Below are experts of layer 5 (counted from 0) of a mixture-of-experts language model. Rows are named router (the router's row for the expert), down (a neuron's output weights, with its number) and show model dimensions 0-127. Each number is 128 + 24 x the weight over its row's rms, rounded and kept within 0 to 255. Numbers have three digits each.
Before each expert's rows: a language model's description of what the expert responds to. This comes from a sample of Wikipedia text that the model never trained on.

# expert 57
Short lowercase pieces in the middle of a word after its first letters, such as riv-et-ing, form-ul-as, tr-il-ogy, bet-ray-al.
router:155161134116115158110139127130115138133145146104115147140168105193134191150123106131140075114132154114106124106151129161106148128132126142110108092124118115121120135123113096132098158149119084118125151114124113109079156139135091126110150123142156126153129129146143133139136079121159204111101072137086062131151136138118113133189135091114141116142122147131127135145153128138133101075132
down0:135105169111134126120096099119141128118139159162103129101149090132099140165132133154115097160105137138150136118128153090123103138135142140091108129135106136123121100115133172128101108156128132129157143110085125154180140130138109172123143142117161098113085117105136115110103151111140106169124173152107106087167164060121116117129135125097083126147113082147141097161087160135122175132165
down1:124101136162098113131123101109112122148107145161132151148065169087124157159141093139136139144109070163099113102139097100126142131115083156155100124139130098131109127146137097157167061143110123092165114092142112118106117116138102143127112111127111114127119122115123128159128135127138134110099130157108084137118143130137138135124059140129114142116129123122123131051179109100127087119099
down2:138151141146122151118098069127117106146097125139124138067121140093107135173138127137135087090140156116149094148138143088118173130124142100100099120102150136140174153122140193087121124094137141142096130114134110078151149127137138124102138132158168128092114128116108150139140148128109129083165139124112140097088139181140085144156119124144151080151124127113092158131132155120141098136115
down3:139141112142124135142128125157122132130110147145145103120153131142149124111141100121110120095108135137119128125165143167170154122108092124163118105113140106180131150114156095097124151090101059151140091122127139131140130151091088098134116128132075121154097135102115125134059160151068139136124198113141143103119136100136101145169152121154124098132173131112141095173123119145112131119151
down4:093120159141116167069111147129108117071137103141113149130093129127089164083122152147119142152121122152122121136135106145150100107126115120088141152113136106153142147123127128096142151139111168148156146139130145122117112177073110124085131144149120157097169105111124113118107173147126143101118107136088137180150100139138139137110125101117171092083160107129128131160138077150139125169094
down5:093113155117113173163127150131136132083138146118115148143080160156139126126131116108133158142141134115114127135123153150178156101130112087120141117136160088124135125127103140169104098143138139142127128112118129125121195129088144109103095113131070145117115141128103127119204124145092120150095129160133107091115130130121143102097114128127141089133094107151090160136149117139202120093097
down6:125160134125139161159168162124101117132114165126143115128101161136090153162125129125159146122166177114145091158121154151131152163118102129095147130131135108127096132102148107119140116137119121121157109091127127107143154091095172134113117150137144130141139122093158159130156132107120128133139182138161144134088042136077177127138079143127124166096105119116139165156126136154105144131145
down7:154156128128084137112119119140137081128161144106164140164088139117136125141121126159130160099107106107098144149114100150107146050155114138131138105134118117125111145144128085144151121119145127126135120117183169159150138111133129145144133123103104119075117165101140134149105136106137125129106126111139147134177156103144102101105076113139118099102123081158126126128199149175138159106098
down8:085107121147101127125097107134116149089151138128153157156100090129122149144121166146103166110125132118128112107117116148118114120118125080126059143100140140119180124133106096133154134103130122150131153140120170114147119143110174151107093134172165160137130116037147163124137117147140101131157134149119166121155128089104166146105137133089131131136145117124139171169122100138120166117129
down9:139159151138186121120116157099139151121131163135151104116148102119115141132153110144118121157119093133103127161123138115113133069138131136124174123197137118126135171138138134079156124121121126120126113107074178118136114116188121178138139177135118129121112152119142130134116102150120130116164137075121101156134148133137123110114137149120108150140112134124154134161196116080113090176145
down10:148117117135110132113104156150090138109115145145138123131101114111092167124144158147171136093088171156083119142142171152126094132098123139177138095165144123160160127118093102146148104138123072083180103078150142146149086088117165120127119099106123068123129161136117153140120085146112140153103121104126098119132116117139092119100107126147139132116122148154153147143155123127121149136117
down11:134104128136103156098074143135107116127134150088124163122109158091149140135134159130103132131099133128101174118132106177146133108182128139135106132124129163200096160162122129141143123110101139134159127125099121161152105152090090127135096103105111096145170119103104096134117121128115107115135159171138140119122184125101101133158099113143142093135146124098142193129165109134150116122138
down12:159101126089144141139109155132150138162101139142114134119110120123138102123136120122163177150128126126172162148118130090122152126105121107143142184158118124158131077144131128147163128151148146139109134176106149121122118124168145167131111090126129117089095147145120121145152133135138123182138109082180126104107105119157130072122123138145205136113149123130129076146079131160129147157142
down13:111124130156146130158123114098118121126126098126128108146136090125132127118131128101183134100107130164148158131191141094102127147172129097130165116140143132110166160173131091116134125118130118144116101117135132132094090134133122116086170135111139091100098126113133111137095151161167151109108136110085107080116092137156083110115114146137109102099193087107135133135161101163131087143152
down14:138085176127162113111147132137102089099124108171162128093149120146132095111136160164123133134165112134169135161129145123157148142111147122126197102110137145142163158124112105162089161103155157139075109134099117142103113134132135101170097129163114109145123143143132121146130147145117141144170148126160097161083120163150173164099123114104110132130137127117085163141123103122124101103118
down15:139142125149127119123150131153122132120145083159153144137131210105139109115139147147117141109148111130100143109092166105096117168139127103035132100107126143141147144107093129177148112163117145144143105131098142107083141081120134108128115146138108113145096126140130079088180113168152115078123121154117131105158131144125139133130128108112129106100097139107118106103101132130158115138151
down16:132144163161150121148143137099131078117177084096121122121133133113146122139159114157143128117135130177118132089176175171093107163160108139146115120137186147118142165135162127129082116125140141186137124135141087178150163134117133182161151123149160113150146103150122130159146119154125128126147143110110099168094116121110146122105158121160141146126146155131138128164156155137108141123126
down17:132120100147096147129152137123109123149109164099093159174125117125141134127150177118143170122128110104132118142095143153132146147149164126179104175118161139127138158176142124149112095085156141135157133134087134119098099109135135155088128159131116131164142084126099147151132144092116168112146095100140152137162081133143163117165114141147106154096153078087122133128130115160124099112104
down18:117135106112101118102104103133151116167135114082120118114132103131128106159140129152141129109161155124135153181145110122143105108099131100130094123142101140104101132144162082117146162110144132079141129116070138100065119160126135096140116090122118167113123129106127133097106131187130145142159163132157132170150142146169110153137122115173114128119166135083155149130131112154097140085167
down19:082107163147131157125110129111152141105122137147133138161128129178145147122096145104122125140136153090131119138140152122143100178154146165179131105103118152117188132158108106181158133122129147102136105097143154100137137131129126142103129095136150112108144089069121164136099128095148156100132155180083141159153107103163091108136107139134115090133079143125122139134116095139098141123142
down20:096118112132133125066135105105113125102185140128136103135128126123142106102106115121140149156122111149131089118112122153145153160103151140110116135150101133117143134148086144119142079150140114076108110105180081155112145162076146124166120106147134157115122129181145131126160061095118123126168117132124161128108131104114152115073116160144129134125135097182102128132134134172144120148131
down21:166129146138132105126121143151123165119134129128135154126138103131109147092124149104121089133136142133124136161116112154140131160119127140124137094138169142143125115147103103108095132104137113074136101138095134112134175123157084116133133144131133130119112114093154125109121107131125144092108170089136192120133181121099086124154180083185122102175164173132157127131106127120165098173086
down22:092134137151102113080146120152101091120107127117133153113125137108116102105161147072110109072175153142160154115127132144143105121153129123128108119133169129107161141130167144094090139186124129095156133071134135105157136131124161144070131084134099132118195137150127142118134089107146131124150121131139088119142116128147142126122113124128164107133161100123131157105108091180119135138134
down23:141133109109096109124124184151138129104100109152129082117156149119138133150110177161079126112121085131117137143141149144092114113111094132138124139102125142140106143114129120131136118077081136120164103110118112117132150130128096104119152146112150090195104126153113076102133110158089136131120118128104121138147122138117136122104166156110103108104159156170131047118139153114141079109148
down24:129130093122098132118127133125148113143168141176126148130134143099108116133154132150099132155114132166115086140085126124155074116125120181081125161121086095124126160120150146068164127120132092166108117118141137134100128124130099069099167107087143128144140178130144085133135135132128135120107117122096115097113125146118105098117128103106164103110169088120123070097129107127132126152100
down25:151137077130118094125135150108140143154100139187132163070131114136165187100156143127122120152101126134194115160149082109124084125113144144165130148147121069135105160127137094132142119117126142137118097118111109167108160092131131141115147117111136108133109122113108144101103134132160111132115124159134074094131106131128083105100141137121119125120116129150151107080095113113105090140155
down26:128125160110134131152175135141155125120126108166101151150104139102144108142155185185092131136148118106109151163115099110131087160121155080153138120112109136118111156142099159154082145190131155138106112138142086112136107121107145160150142151120115105117175122123126116148181146084141147173120103142132154131116102135153132150118129105107114145150166121099098154135136136112116135129184
down27:097125125099130133128112104121173070108166092108100094173133123141106147131175117124125108115132080114127102110072121134128105156142083102166115096111135124110151138142129110109162143107131161079120148110141136099166119116133095145128119128134198114075152122123145142084136098112104139099102135161113167154083122110143129121115102137153112106116169138128103091130114133121113149117109
down28:116143108124083111094130131100119123109081140058129118143129139154111158174102109118147148119143131122150129157101124179107102102102145119137107168105120116104160122112111096104120111107127105115155167114144125139112132168160141142166133114091141118148146108112090141134127139072125153111114173137116115118195113085115143129143090142160135099119148082114088113098120142148125175124132
down29:118159105097144116160140149142130131109118124128131131098152150150098088113129129157157123148140109104113129149130125088095147132140082161119137101159099132145108158175139110123074168100158099125122160182155117114119138134118183135158106128126076164126106155148102146069142153109108116128162125101171111149103153145110159140090156082105110127161119095127141133133153143129107153125107
down30:142118125137163130095167140109145169164100129132112116132136155101138127129099099066136150115123165143156144143153081098114123142111131131104149152115128116090136113124160198105114102109150164138119118170113133081170110160079149177133139101146144139123133130098116093140138137161096116164147107123127122157105120122134120087140120116103159148156143134126167106109099123094100145157171
down31:114168150122158158159120136121135163134136087126158126094146104131166118144091153149075140119186131106131166161150128110128150103175145138192111138104151115153164125119123123126117102113121090135091127126146136156134190163161095118153103141103118094105122126122151166139081160083146108138116158125127163136135123142125134151115145120140094108104128128146112108144163147156129097113094

# expert 24
Main verbs after a subject in running prose, such as resulted, survived, suffers, played, sold, plus is and and.
router:163098088123118116125156145093115133141157160139102129130111136183170117112139132041125137100162139128145131111153176156116142138145112078119133108103105122126103149136161134118127116199174121146111138138169115103099127105121143107123120164166127127129146112124127127155161139142122105121115146105150106123190119138100127112112140098109106121148124166122144132135154137139067095099142
down0:129125093155119147182121154126158144132118144145114134139136152123124102102128158154169078129121122083109139106135109109119108114130110129123093152092128118123185123121122145140076183170135126165148085142124156130143134110109090118170110091147095122126126149120134176085116165139135166114113137108103139095117100123102129130120099147164135115105143096091114108148161135142177120111074
down1:143159131147134128136103084121154158082146171132109179112109126121156114131160110155174112128150116195143124145119162125141127135093108133163122139153186135175164140127137134134175119140154107137117141132147182089138107133108134151157117115105119096127088145153106124153125139114172108136120131104141182124153148173104156111101132114155131154135164117111113105104113110132087102142126
down2:123107116126128132158116145088116115139109128103142136171137097124107101116098115144134159126108104131137143136145105085136116108140129162126133154117130112125108098131095093106119146135111160164099112172068081136112170140132114149129122111189165156173139124116139146100121118112119095127116120089157083127100166113141133121088114094142121102196141116132170146111168156141172147154105
down3:151144144174161127107131145164165092138115128173115103127130144151114141144130135161121083103132150124169113178126133127106116127125132112174134123138133143133070109139088072138128162117191139119160103151121134149165140124118117127105143155124099107147100138119111149136117115152168103105119140130132163112147132118122161137129191123132172136083117089159118172145112141156089147121093
down4:147138121116148066107121152092102175096119142135126113150165143121145113139136071121186122120113108112149088117091147108106108112125073120144152123133142153115142126145117179105143138133131177140100132111100125135132135123137158176156127111131113122122125188137122118173158127150139078104178116119161166110125126146116106113152120154098075112102113144119094111120149109109134122138091
down5:128126127116115145143158130135156140122107130138123137127136075141108123073100125126162147177127115146170161061179144158159145156093073166115107144075112113126122120149126129163093134127156135104084150104124137131080126139111151128119167130096139092111122159142151121126170111115107135114121139137116127131141188123118112121082124125099122094121148146182137139139129151102110113126162
down6:152146116130102095144144113085149133172131102135150192146110105115132175143125135086091128151140119089122156111102073087166128156180145137128109139126176127101143156148121130128099128143146156140142133135112152125148172138111135107168126122105124110137061099079143115137123145122130162115125119113128160089136125104140136139133104100139112119152146134122104149114107143088102158067115
down7:154111102148119115121092148108159133136128110153112078114128157121146113146127147108163108146127112150145131171152118128142151157114124159152167167065166097155124140109189123151140126097146099099131106137158137112130128121129122144093131179107106084106116142114078131090157125096086109115103148098131133151144138161140174104172143093145150125152122102131132160143163160136129113099143
down8:142080147115139159135147155118132085104110083140169129122078081122168124102127114113096127068117130126117095105104159104147171139143122108111139120118108133118095136110109120163155127184151117150113112147154141118104125132138142159094153134176118095141160151143110131120140130125136097188146151092168136130130132117102113145132180101113152133115160120146122114089170118154161112139107
down9:144109100092132164126132142073143114133165137117089164097111126117151165130125111113132153143104182136157148139127145093117129133138150117123114072139120152129144142114165139196158142112127094145146105098107125114153156129135163126115126112135121139141138138158084091148118133160136173107129129157138142114127096114120167123128131100155103151099154087100101076126123129128107079078084
down10:109130120116123110097156123138100114129159137150159085140125109172146105144151129086095109149124082154142165131104111159167177076113118072130136166135096174147130135112123161123133133117132131169120120117164091121152107108097119135105136116075140114140073138144140129139115123166145123117117093148159128191089109152133136159146130142099135126131087145133163121103106143121136140100153
down11:147093150131164066150130145101116129083136136129144106116102122172068086114109144163147132110089114130104140141091147087121128119113122138111138137164151136141117120128117085093154153144154114096126133132131134163179122121109116119103128144099095138158113155130111129124102104139176135092131148171169128132116116091193137134130169138122135079151117126126126153123079126145116165123101
down12:090113162079183070108154135135137147194145152121084086118112148142147131144126108165099147125161142147152132131126175120115134110173124127106113147160156136108118149104110135108155149091158164090095155101078153141135137107127109117130133117127121157121111149109118126103101144108121158161138098144107135168135131109134130129155159162123115072136141127171148130144148128090137140150128
down13:116102161096097111127141152124171135110122118106182117089117143151119117122123152139134134121129124090127125131111177089165114087127103122123124138155127133110086100124100152128122124140170092141108134119116091173136128128140111101116121177170111108100135132129131133093134127096142097083117124152144121057177163136123097117155087107136100103130155132112168081163112132172123154145138
down14:157113134184175141127098148115122133108111089127121097097116138170125081139202132117166147119105130119131101178114145118137105125111112126152138099086158106137123151102145084118115102199089118107130168146137165128135104122099152114123157108135127143118102109132142181126155160131169138116161139104172130104118125119135128164147140115109125094124165145113127117156126146104128113101132
down15:142106137127093100118132123120113161136156123079150133092139108132146148075136135139094117166139168146135101118101154107112163106131114150101162150137085102127144099086165130126111144132176171141088119136146135157142131121141076133145126142150137090110126160132148142150092068140141088122126139179096126090158097149098098129146151128119151139150098110150106137114123182140109106139128
down16:122121123146156154127146170105144083110081133081186120138164151120154145110147128139094114136135169131098122111125146139115112107115122138175133130089138103131200150126163128137149101133117140132055120145137134117131137147136122145128123122107137094140113100147082144105170134125137123149147140161120126148076111145113101087113130132104132160138133150124116109174152140117144119164202
down17:169146082141127115125103107135131106146119117167106102154112117134124103150109125104128157150122151105155134155135130174121108094100155088153134136129174130128110099147115148169123107130113133096110073152149158142142112141142111110142148157120104111125136132102083153150137141095116104117155113152179113150129194089103130113123133153138116143099136058113080089141105095095153131113110
down18:149130106102108105124171138186150129083159160145076096115116122133153111115145118152131126135127137175149085111147115091117132114126152115116128136142170089118120110137096154176131137166092108168119117118146099149123119107168147101100146141145103126098104124114130130134107111182143095143147124119138127146163130142122144187163153143142158137130115102143117138064131098151090124170146
down19:130131135134120139145119127126118117189143088161110113111120148171109094139116128162111140124122105123095135158153106083103118111133109126174164160130143115134180114129094177165113122121103121152157112114100143171099088160126116094123155130148109162114152151154167094132134104109155095159120163147107141113107146093164110125123114125067172125106099114149154119116147128170152138136157
down20:146127113134108145102137135151148078135126139130064104100157127161157134104157188121129083158179089125147128124133107083141155131139120168144142150124123159128112122154130133133142112109131165082184163133143150125137102093127164112139135123086109159160148143140120107172105136132171130132106159148126100113156114112136119078125083104103104152109177123127132118115106095119128139144132
down21:124141115117155122179125150166091124122086091131139091135157154179119152141130131130138198143158130119121102131151133099135124111181110135138111143156122112162126105168110139113156120098105145137096093101112112158154123133143153094141112076117080126136172147171180093099085114089149140158133152137122104141100110131129141124135117156123143117181107092129137116129124141112135149128118
down22:144089148191157193090165122066148156122156127150129160064107144124152153128087140118133134087123104151122136141101146128104112182132119080095114126086132173139137132095113129134147106118141130121128143114121108127107138162099132157143130149086116104101120137097113129141121092150109104113107119124126138153121124136125126157126092146091119172080155136094124143123121143108114144134102
down23:138123119118125145117142129076111116126115149150115075121077115132102177117097114142095130094116117152116118147147123114139112124137163089132065123126149126160126160152153088116136140102131112096124164090097101086147174153141160122117097128150127108087144093117108127129142113114132116125175128127157129142117121126153123117160148121114147113134170153120139129186111186183172150128149
down24:131121102081097157121113197099110121135181115092143116109107117121087118151196135142136103109108124144122171116137129168139141127082145125136111134136111126124133156107114147124107151173144121155145106168112126140154150131147170130147144145158091098110137173121113109135157110131119121133155125132130095130114127137109081115134141160171109099115183138128131110129102081115163078130161
down25:105125119122158115139136165094160146134131102140093150125157164083115175148127119107145174128142112114120141153114109173121146110101126151119167121160108117118107070118140145094125126093141135146139155128120088157126132157112144116125124097114090124141125112152060136172102157145160127113145099155078152147132154155140089151131123138111105151140181137127153184099124086120109125126149
down26:130107133104161094151150156140146141075119125161119113104126169191092122123132157136137091090118074118115139147153116115125114120153114155119136102117118109129146122122158103063101137121148150130118118097124157152096101134121151150067151136111173113130170111151114133112137111118118072099126097107152115128156119122121132126097100108123128121199110106147144114142138136113107140081097
down27:108167124139125144080155101088102098139141134107129138123122104097143113158148128163100097130118115113135088153130106149103143143111096124117096141176127148161144135136074133101106112110166141171129098108130144146105122075116125109166162114154160119106141168125130128153142161104105126142167112069148096139079133146092095087111152148147078120126129137117121156103128107130113090133133
down28:140162129125122135104127199106113156131120130152093127141120152106143128168150164120124134109135137121158166104092168142153137082117104129117149104083130065112148163129128121095148133133164096143125120141118111134106117092174122121107100146148147142100141110125138105163116084132113071104132095158138092125120111136128136142178188141141101141146111139150144126133116082167162104112125
down29:128144137150129140115120154149152162109119121165159140089109125115157188114054099091114122172160119100136126140155148086148137135158072159118118158114120099096142122113102109112102165140107144083127142123101124114118131102143116144103108117176122150140115066123104158137128100120128156106163155137136151141148118117142089122138123094135136118133118095102149179097100146138109122136165
down30:119096116154130123121110130091121118114157102127115107114118091085129079152142123098118134103127156094098103118131160121159159092162148110147099111116127171154092141124129123109131164137092111101105130105085125105144181120158142127163103094197113140141099149158105110109135159122123094148157123131062136113124171112127120111117121127120161123125131136130087077120124176122143121129162
down31:092114131122128140143144175077112135081120117157140136123123129120159089125133112135151121119184143154099083137127086131155133096158136084154148117120127111106148122135114097130123110136073102141113104113108108143117104156119187101143134139134134130134154119094113185096190123157123126123090122122136109081170129127147104129157111117157141158149132128159150139149131147172185119113115

# expert 10
Short opening or middle fragments of ordinary words, often after un, a capital or a quote mark, such as un-ite, Spl-end-our, App-eals.
router:129128134118137164114121119134131151137129135127133144205147105122119129161120160123145124109141126126132131106114131173078135109133138125094123116113082123078103156144157126187128166145132071142142169148123118098113131140101099119092126093103135139167135095145135128137125094126142160108107066117101081112160151115161107173188101117128140091139111127113122157130140121139094109092127
down0:125190135127143098120133150119109115156054147155146109093120115112125151114114122103115086135126120165139119153146108096116119147103167162114152114118139150131123107127137156160188117151111133094132160170118122145156142157104108105112140151150113136130096147103081139133135117140110090133111131152130099060111120112110131124078140139113137099111165118146114134127123154115102165077180
down1:136118127118170099135170141159141097150115087158160101107145103137120155142105100090094109109110141163124104136084122068149096164133132104120134153103133130123115113158102115110134080133143134126125087132127091110097128132130140153172123128116116118149109119081127106166114169154148124156137156116136120169097147153122096119179091119099102147105160097135117133135091158080147117139156
down2:136131124092107136126105149128139128143125143103120139081114156130143168122135111178165162092105147185176143168144153139108147119122122124088204130127134102168122139149121134151111149122101138159157103148155134132168137151118085126113146120168169184151141103101121157150151150149125158141147155126116146148141123105138102153117140109137166091144144119114120158158101104145135099110165
down3:120143125132100120102140117075154148100135099167133149139125095133107108142120104159090099104086136170165112128152170170137107153160090124138128140094130123108141164132104103101112122129109106138154145153124094179130109068110141139135130149072116158150135132129159141099134128146132131157145104133135099065143108123133137129166115123129111133143164130103148150139136125088060121154096
down4:094119143132103134125112123110094136137152139136138120119130120157098113108123120150156113131108160118147104108183170142132137098105111143150137099131138115108125148171133103116084130089097111131148116148164124103145141166082104153163148172135152143098124118107124166068066108114097125121120143126161160138133111056134132158149151139132089089091147125139167163141116093115155130142114
down5:120123135144129181146077159144129122127154129158130113139136140126115120148167108094120130109120148115136114099106110144117182073118131156131132163098140166140162106148120124101122161165110095136118145097103157124150127120143169119129091090103157114117108116125138144121123096142121132099136142137135130108162151068089137122110095127194137092106133083150120126165137113074181146137102
down6:129112126123133123128110112099126139133119132110137129103087136165075149081091096134156169110075153167133074128114132146102091168128133126080151148115085123172113111177113106136135168085116118102151125146126117175132130168151116159127107124148144151134101126159121129141103156111144177149168147161147110137115101126139148142076110146114121143106123107078111130150142112132106126118142
down7:133094126152101113142109099112145133146104112119189164109082150134107136116090123150113099173133145125076134179145101142134087105137142137108108083127125117115141152124162123133060116149121122142114152147139130117153106161107116133157143130117106149118101124156141102109133135120170142097102128128072164163142122134121151101115110129122186150135112161137153118141150143153117181178141
down8:118112175149139147140155115149108151113115132138115189152104085128117174174125125114148135117144152141113134150154126145166108101130161123151122181117132151123087151159130118099118095133109105138092126102147114142137078104165144131151100139101124101141120139120130099178093089134150142157103111115153104115122142112111097173110076131109098119073135135128101132111142083131143113128179
down9:143093167166105127127145156158098153161119118121116142146117170093071141129129128093136126127091137145131102154137137118129131108133091131122099133140128136112116107149111147159102108101106123127079156109126155130118117108157097162121130144125145175153137118124163118094134114144109160130141129111106090118177111144119118097145173113067129109132159162106139119155125113086095186190100
down10:118111135160107087124152126155172120184134123142143136115162126148132136134092148150129100112103140131132144123105120101129129088144104094129155077153107057119137097120114133100150127090193160117151088065139121104135132127132150147139131133087095121077149124123152143123140117105143123129136148120127142135120133164166091101131137074139152137161099139099169138102131147118087106135125
down11:134128145103154174146116151157155126159132161096121106147138158155105109151143174128144086154122139120111127100139133113138118121135129122161137121183093144112167118165197150125142145087119142136140071103128158152106146078114121146090111131171145102129146170137125174126126143100083107109156116123107114144091157152125124092118108135133124178127123110127148120102143140141121091171128
down12:130143125132163135130141140147146127127108131093108094137150136133150160139123128128139140103145113097095142107117135096077100150160159074137163134135132135134133104137132123142113168117147141077122150161122160114157098126134182081150098106076145123086092114120136134108141149140112125124131125117203136101119103150143108172147121133155116143134126111111100088112093134132137178056151
down13:121145115098146093128102140131106115135116117157128127124168151115137138127111163135121088121093111151139183120121132111178119089133112098172115080153119131124079149153129103112096137114138110155155092119160165121129122183095116138154103114173189094136118122118088162111111140118101169120142158118152098111124163105112146117114148105124085112089134132145108095158110123154132106126091
down14:172102145131158154140106109152098136154129141122177118136108113105122129108166121154139131105123095111079133114135172071095133115172122116122137106174145123156138134167125124122128142110103166156148079113141094145153194114163111130125105132169159128133104127140169139139089141149144109118149138152103189145143154162138159147127130157115112097136154131111145170113129131085131116105121
down15:120091134143127111156140122095096100131141146122124139165088146154090125159099144145141123177081115104157137161109115143153102150156153151132135138113119097111134145155124164171109091131120123127080126126158134145100154107124157144143132089146100155106127123123143124153128099134117162098074092115158155137143164159155166173120177139089151118143113166126122078125138155111149146118162
down16:097114088139099141110157148115095074151154097123109089107141104121144126138160138174111160124108119126126088097139147132099138142105117107156124139107141103104187106132150141127125070093154148156113117147130129112096121150115133121114137107123159116112178081122158127125143132101145144123118124136110176169082181128116137090148159156101122130123095090091100143132092105103146144137126
down17:149167128135103109106159158152143134091085090114110153107125109155172120145117085130117119129112120114154163216097104161135112119158128125132140157100166117120127082090130124155121135182154139150134097125120137131114126099162129137120163097106103104139132156140142131178102096131140128116132139124143159139150151157125117119139117138094126110147107157182160080172129105123112114141139
down18:105100098132109130110086129172108122128105153088124166160134105132143100152116140104068147059163123148147098129110140113151139153125118168157139174102130122117122143141109167132137128156118110167133127170083121078110138117123130141083092129139133194114133107130122135102132113123153156124143123109128123106145124096140121137194131108145149104142107134127156167103099120141141144132174
down19:141123122141128142171123115133094127106134111147139095149105187130129112177117150142146127137080092120129079097131146168163164124151087108115124126147064148121104138133118159158094109099069128119126131121141132115160124126113101146137144130112149137153144134135155091166115149104153134124114088081133126118123153124170107085134117125117106108150106082126106109160113124133200105109125
down20:126145160175154123116115107114099152076134133156131119127149143144121140121141150111126163116166144132112129109116119136160186107113145136115109131132099158094111065125126153125140137103123122109156120114098178127115086132180117145090116137102096126100124181153122104152138109121133128112107136102146115125122158075139125161082121086149110124171119084159100118183152120143145132086142
down21:118090128110145085166135125158125112170137134160114091123143126096156141130058134130090135113143092145141142144145108152135125101132156101133135095119152133156131098094091157152129097106214144147143100112112118115130133176125100087136101112103139124118132126149130163080087132121140165171149121137131161108110114170122158149150136150143124118114106123123118139166134110159143084120109
down22:088102136130127122111099143109137088087153107158125128107104100083120157106146149123134172134153137116084102138097104167147148121141092105141142121106128130098104121149117112098084203131117141175123147143160148084136101117096128198118101133103159105149120115124172130109106150146164139092143140112109098112121079134150156157121152117149158103126141160147111141123126124128123141121118
down23:159136140125126108142128100141127119128119129137102120111146101118151151108190115145101120141155158125125172111192147101089105130108135146143170133164098135138195165123135102069115150114144128134110137107109123154141152162117114114105147085142145091143156117103148151132132113103150155131159139130150121158116101158084134085066118142149100154137116164144123125123155094097111123142095
down24:102170093138110114143180153105121118133095073131156111140190139140103111106122095159128149151147124102104107115132138103112099183100104128165097120109129085119125120129150117102100129122109153145093134116098123131122123133144147122124120140097102128123121137119109108105110185135083144149155134118102129170134115123121129114092173131159084126093133121155116141060151134095112157155166
down25:147120088127122127094140132087113108146112128131150128090198148147116132116120135142163102137103160146131129154104115104152095148114116092102143114180109126160136079111131036131126167123113151084117162154123137105097129105151143100128084144110126119103097126142106160149183145092108132151149120130139156098107110149104145134073119143125138123117137134133128128150119133080139127131135
down26:171119130131134174126095123154119084138147168141122107111116156124083101100142153132105181137131126111137136168121143110141122126143171110111122109138110111157133126154162147142152142142082137161147122163098132146147130126133157141148112123079080120182173153145130141135111133162131158152072154176091154126137091128141122117130094096077107128120162138143138103099145108152133133128087
down27:125100140112117111091130131121144113141138142120118108117108125112102195159137128156121118102116145107111082111128177092126131163168127083109153092120161123093141156119091147155136108084139170152130123104144126156091111140166111120123151101108160148086124137146155060133130142117145147120152146131074135143096111151118112152139122144168143124128089099093086108123152116121129169115098
down28:149122110186083128122141099107108120099144109125088135122126113126122151118110163162103101150110112116128116165098126113169097124136128161091151141115081128178095122130125095114096107117146088128152137104106121084129111177154148118123144186143119121108162125139120148123117138118103085111108140136114091195103128137153164143163146138165099088122105141149121072126136136117129133150119
down29:111083133137114101128139140138130110123177141118135140112089099099132139166123126156155130101149098121167095130136145147146120138097126136118124120125107112129112152162096147149194137132156083182172105115123149148149146137141166153136097158129118167151130161143101126099093135152132087138105146113140157153106147178145135149141170102115135110134158134155123114153095088122111072153083
down30:147173141155114108149115125114094109147168133144132108156100118109092120114095165139154139128093159102110110142129133155141140132071098101125106118121121077138178125134180133144145122101102127124116127156112158133177128123126144193104120189123150136143179129111136158102128107115087130134099108133114116126128107062147136141097143089092121083139122115100103126140141115150119151112137
down31:117103141103095148133111140148135164129145166118125126125102188106110089133113163115167103067100110085120149161089151121074140090152113061120101132135122131123099170154158168107145120099141108108174132117126132149116124103122133111151126114142142121127104114093137161141097133153129116117128127128158145096084149132118131128126165104121145117138150134113113114119163147161197114133105